Weights of a small mixture-of-experts language model, trained from scratch on English Wikipedia.
Size: 16 layers, width 192.
Below are experts of layer 7 (counted from 0) of a mixture-of-experts language model. Rows are named router (the router's row for the expert), up (a neuron's input weights, with its number), down (a neuron's output weights, with its number) and show model dimensions 0-191. Each number is 128 + 32 x the weight over its row's rms, rounded and kept within 0 to 255.
Before each expert's rows: "gets" lists some tokens that make up at least twice as much of what it gets as of all text. This comes from a sample of Wikipedia text that the model never trained on. Tokens count by the router's weight.

# expert 10
gets: " | ", " |", " |  |", ") | ", ") |", " |  | "
router [110 143 117 179 167 128 118 120 127 100 118 174 136 215  77 132 110 133 138 167 127 141 131 104 170 192 155 157 193 152 135 156  93 138  95 100 146 124 143  96 123 131 174 154 122  82 129 113 135 136 161 140 142 132 157  86 151 103 167 150 138  92 148  91 149  47 230 118 100 140  89 130 135  96 132 140 131 125 116 108 176 130  92 169  95  42 170 117  93 128 152 142  92 142  96 107  88 111 100 167  81 154 116 110  54  95  80 181 169  81 127  94 127 111 100 144  99  93 116 129 127 108 129 106 105 112 134 109 136  94 156 134  87 166  71 134 105  85 105 114 168 196  88 121 144 170  59 168 177 142 163 163 154  90 165 108 142  90 111 185  85 152 107 197 157  91 157 133  76 132 123 133 128 108 102 110 193 165 131 111 138 153  83 109 103 125 124  84 134 125 109 161]
up0 [119 150  52 205 126 140 164 165 119 145  46 104 142 113 181 115  92 129 143 106 152 126 146 117 122 109 134 176 108 126  83 114 104  75 117 140  99 168 125 209 107 103 108 171 128 119 141 169 126 155 132 167 184 119  97  96  69  91 139 102 126 149 147 160 140 130 106 142 121 147  48 167 142 117 133 126 110  98 159 128 118  83 128  96 135 104 168 128 150 106 179 163 101 169 109  91 161 128 145 109 188 166 117 136 164 101 160 124  93 158 156  91 122 102 136 118 144 100  50 141 162 108 164 119 141 124 156 113  54 107 163 121  71 133 142 219 115 104 162 170  46 127 133 143 126 159  98 141 188 161 115 157 157 146 137  48 103  98  81 141 117 165 118 127 186 131 138 171 120 119 148 168  86  95 158 121 157 132 169 127 171 122 165  82 177  82 120 140 119 128 177 114]
down0 [178 111 173 111  90  92 109 103 101 130  82 104 153 150  80 164 154  63 108 106 131 165 110 156 161 144 162 114 108 138 129 131 163 165  98 160  85 101 118 120  79 117 129  69  91  90 153 136  88 113 144 115  64  67 140 141 184 137 105 138 173 105 129  80 150 160 138 115 105 162 136 173 127  90  98 152  84 128 102 163 140 182 147 157 102 151 106 103  94  88  55 192 201 134  89 209 120 187  87 142  85 171 144 143 130 125  95 122 172 120 138 145 197 190 128 115 118 121 142 108 121 101  68 101 106 159 123 135 192 122 121 171  95 139 101  92 132 161 127 124 179 106  95 140 160  78 117  88 108 144  94  74 197 139 119 167 176 151 145 111 171 100 142  72 157 137 156 139  92 154  78 146 115 137 106 134  86 101 116 129  69 149 145 168 118 133 125 127 151 100 114 153]
up1 [104 200 175  98 111 106 108  88 145  91 151 145 106 103 105 135 180  71 152  78 116 158 139 155 131 121 114 130  96 154 101  85  89  98 175 160 174 128 217 159 134 168 120  80 109 141 117 129 172 164 139 108 146 212 111 144 172 103  47 192 121 151  76 181  64 156 147 140 103 140  80 127 172 137 161 123 125 143 175 135  95 156 124 135 158 112  69 140  78 101 132  78 130 121 133  98 104 109 205 146 125  91 103  86 135 141  90 131 140 172 153 158 139 140  85 137 111 137 109 126 137 137 105 128 158 174 146 190 136 121 160 148 140 158 123 116 138 125 153 101  24 178 108 127 130  85 134 102 171 136 122 126  78 132 178 121 161 118 153 100 146 138  86 102 124 156 162 123 124 124 107 158 169 134 170  85 180 153 139 176  99 103 108 124 101 169  65 129 116 162 109 167]
down1 [145  53 103 183 180 103 100 132 156 130 123 139 184 170 150 108 117 115 170 188 149 132  82 106 110 177 119 129 155 112 153 133 163 161 108 117 186 114 131  93 105 109 149 161 157  84  74 110 105  92 137 123 153 114 153 151 112 119 122  69 119 138 191  57 148 154 112 104  91 110 164 205 154 141 133 118 133  84 119 143 109 148 142 152 119  43 162 131 131 113  92 137  92 148 134 178  96 125 108  95 199 148 164 168 184  99 135 149  67  90 155 153 109 109 149 169 148  87 109  90 118 102 137 118  85  98 142  73 132 134 138 148 117 105 105 109 127 162  49 130 105 117 159 108 121 135 131 162 132  94  88 164 161 112 121 122 126 132 158 155 115 170  67 174 153  35 165 138 162 104 103 175 116 126 186 172 118 133 152  81 143 137 150  92 136  77  55 108 135 137  76 119]

# expert 15
gets: ",", "),", "s,", ", the", ", a", "a,"
router [120 111  84  83 177  90  93 138 166 108  86  86  98 152 136 196 136 152  94 117 145 109 107 129  43 118 145 198 102 116  86 128 170 130 165 172 107  79 105 147 150 128 134  76 115 159 117  51 187 150 148 136 112 170 127 100 156  89 101 160 112  85 114  96 116  44 163 200 128  99 128 175 191 135 136 163 110  96  90 110 113 111 130 143 116 100 119 135 119 132 126 157  86 129  95 126 133  91 138 171 122 163 165 104 131 139  88 102  87 132 134 175 119  91 140 120 167 193 114 145 114  79 102  85 137 213 167 175 158 163 148 155 130 142 126 123 114 101 117 120 146 140 141 101 127 118 115 139 105 183  95 131 112  91  97  86 177 159 113 177 198 183 104 148 142 101 125 174  87 131 134 135  81  93 149 120  97 132 105  79  63 125 149 166 107  83 136 109 189 135 138 103]
up0 [ 94 101 153  59  92  77 131 146 109 102 139 128  92 182 153 155 158 191 125 142 115 106 134 102 138 132  96 187 118  63 132 125 131 106  93  95 131 158 107 144 130  96  85 118 126 163 182 154 103 139 133 119 118  72 179 155  89 137 128 134 151 160 189 145  77 155 142 198  83 111 131  91 152 164 107  97 130 143 129 107 107 135 145 127 103 116 169 141 120 128  83 125 151 152 148 116 106 126  87 137  91  76 148 177  71  80 162  87 201 130 142 140 141 159  69 126  81  88  96 158 119 104  91 106 169 123 160 116  87 172 147  91 175 192 182 177 112 185 132 121 149 227  88  90  78 120 128 107 158 119  81 141 156  82 167 175 110 124 153 142  86  89 125 102 111 145 144 160 129  96 161 147 114 104  89 105 130 155 182 104 105  90 138 126 164 118  72 162 138 125 145 173]
down0 [ 99  74  78 180 203 128 127  96 167 108 142 124 121 116 122 166  89  81 121 117 118 126  86 143  80 177  91 153 170 125 116  55 117 134 167 127  85 101 138  89 142 156 140 140 115 111 138 124 131 118 129 192 180 174 113 137 115 145 175 160 125 133 115  93 182 172  94  79 137 128 136 174  81 100 160 130 115 168  47  93 171 153 107 124 164 128  67 109 155 143 167 141 120  98  80 136 151 165 144 123 124 121 162 113 105 134 142 130  96 161 103  92  66 121 173 128 142 152 157 110 101 140 137  96 105  96 153 123 154 117 122  97 153 102 100 128 109 116 137 119  84  85 150 106 159  85 113 153  81 115 112 117 106 145 191  87 149 158  93 172 134 169 160 117 105 167 126 186 113 122  90 122 162 149 126 110  51  13  99 128 143 147 145 200 105 123 191 164 131  94 152  64]
up1 [168 141 126 134 150 113 148 115 125 163 125 181 129 145 128 171 109 139  71  84 158 104 118 143 119 152 142 118 168 117 135 143 187 154 125 154 124 124 110 150 105 144  72  95 157 167 126 148 120 123 122 134 164 155 128 112 149 127 105  94 138 209 117 153 114 130 135 140 187 155 163 158  44 165 122 114 119  90 128 141 149 107 162 116 118  96 158 155 123  74 149 196  72 131 137 143 110 181 169 162 147 168 143 189 131 152 107 154 120 133 135 125  99  57  95  79 139  85 182  77 139 175 156  93 133  84 133  73 107 113 110 140 101 137 159 186 129 159 148 125 166  86  98 170  47 155 166 104 116 178  66 137 141 151  86 148  91  88  73 134  83 135  96 133 113  61 179 109 162  76 147 192 142 137  85 100 228 142 165 166 151 117 114 123 135 120 176 126 115 120 109 159]
down1 [128 111  81 123 153 106 116 128 106 117 120 163 164 146 154 119 155 177 127  69 108 117 104 139 174 101 183  81 121 165 183 165 195 158 151 100 136  86 115 130  57 146 100 166 110 125 100 105 171 169 107 132 159 150  85 152  79 110 146  96 134 102 130 135 145  61 135 134 122 119 121 141  79 152  89 225 174 144 172 138 114  87 140 131 124 105  91 133  66 135 112 143 132 106 142 166  88 125 154 135 154 108 188 177 118 117  54  82 118 150 140 149 113 190 189 132 156 171 127 155 115 143  80 116  99 103  95 125 113  89 101 139 113 108 144 164 133  84  59 114 112 144 131 115  77 126 148 106 157 156  63 169 169 143 136 145  47  83 126 133 130 138 170 164  60 119 132 142  98 168 105 142  77 137 121 171 174  70 123 108 142 103 170  86  87 118 132 178 171 154 130 141]

# expert 28
gets: " and", ", and", " or", " and the", " (", " and "
router [136 121 177 111 177 168  93 103 131  94  75 144 123 107 150 163 119  78 167 110 167 118 112 118  99  71 136 112 141 136 131  78 106 118 122 138  97 107 129 201 153  81 127 139  84  59 146 119 110  88 124 112 125 142 127 122 150 156 118 140 124  89  83 141 127 114 154 175 126 111 112 140 157 103 140 174 145 165 143 144 131  75 236 151 148 172 143 108 144 164 112 102 178  95 126 108 124 122 121 210 122 120 189 101  91 127 131 101 103 141 130 182  97 170  76 134 189 200  98 162 167 116 139 138  99 114 159 130 148 131  83 103 121  99 109 107 101 134 175 141 185 112 172 121 113 141 144 131 109  85 155 141 126 111 149 195 131  79  93 126 145 122 103 175 144 148 115 101 151 182  76  90  87 101 119 109 162 176 193 137 155 149 186 215 122 189 135 120 164  81 150 174]
up0 [111 101 149 112 114 144 108 118 157 148 119 128 124  89 103 136 133  68 119  93 150  64 144 179 103 139 143 161  89 147 130 123 142 129 101 122 173 143  74 164  63 124 161 125 180  79 133 152 133 106 139 159  50 114 141 180 165 132 145 197 126 104  82 163 115 133  96 159 111  83 109 103 118 176 120 158 144  91 108  73  92 127 154 132 102 130 118 104  98 104 111 172 127 167  74 125  98 139 136 119 161 141 184 104 121 187  66  79 195 106 141  88 107  76  84 121  77  67 114 146  75  73 102  76 114  83 101 170 137 192  86 135 169 120 106  54 143  96 112 139 136 146 181 128 119 112 101 119  82 110 128 144  98 106 144 142 135 111 100 156 134 210 137 131  86 123 101 142 149 110  98 174 153 145  81 188 130 159 115 131 182 187 146 101 169 109 157  97 139 133  87 122]
down0 [ 99 122 173 162 123  97 128 192 122 144 112  88  72 106 195  99 105 153 189 117  91 104  99  88  93 130  81  56 103  95  95 133 140 124 128 179 136 126 164  32 110 174 152  86 163 170 138 144 159 140 151 100 154 110 160 152  41  77 150 101 148  90 128 127 128  84 121  96 102 124 135 139 182 147  94  67  80 116 105 186 193  97  78  94 130 135 101 130 116 145 128  75 148 119 111 110 120 117 122 152 130  70  96 126 128 158 140 149 122  69  85 175 136 170 133 126 120 148 121 139 148 156 102 124 130 170  55 139 123 151 144 166 109 120 157 167  95 136 153 141 142 110 121 154 164 154 146 103 158 140  80 150 117 132 195 123  87 120 113 108 104  79 124 180  82 110 124 124 166  89 137 140 114 177  86 119 118 136  90 103 148 137  42 135  96 177 126 164 150 143 151  69]
up1 [ 80 120 129  79 101  90  88 135 106 142  75 168  88 165 149 118  78  95 156 141 107 128 157 113 200 158 103 173  65 115 151 122 164 108 102 143 155  62 129 133  82 110 119 138 113  95 142 172 141 208 126 151  75 144 129 135 107 144  96 132 172 130  95 107 126  94 121  81  94 127 157 160 160 137 109  90 146 177 136 171 140 137 125 131  88 133  68  99 133 185 114  91 163 105 170  85  74 149  87 100 194 116 146 107 136 119 136 134 106 176 118  77 143 171  94 121  94 151 121 146 116 115  84 166 110 175 122  81  64  80 122 126 144 114  68 137  96 141 108 155  91 170 126 117 169 170 132 111 156 150 155 124 149 203 104 142 119 146 122 128 190 148 110 125 165 168 186  93 106 108 225 179 145 172 117 124  87 140 116  97 140 180 161 165 135 115 167 128 100  98 155 104]
down1 [ 89 128 143 108 157 165 127 142 133 159  66 113 123 163  92 106  90 105 189 115  87 140 125 137 135  97  75  95  99  45  88 141 127 111 106 110  99  91 139  44 176 167 115 132 138 153  92 102  68 138 148 107 104  74 108 114 114 118 129  44 108 134 117 136 106 128 135 161 109 153 156 132 108 192 135 144  79  87 163 131 138  95  86 160 179 170  91  85 179 108 130 132 138 109 130  94 119 139 152 142 103 100 189 160  73 176  98  80 132 141  98 163 135 156 143 134 113 191 122  69 103 220 126 168  67 134 130 119 165 113 142 143  85 139 130 154 101 156 167 127 155 127 121  46 187 151  72  92 185 108 102  93 106  91 145 101  85 136 113 156  74 156 131 119 148 166  96 130 171 141 126 111 106 114  90 120 138 142  74  85 158 107 146 124 156 151 142 151 166 128 124 101]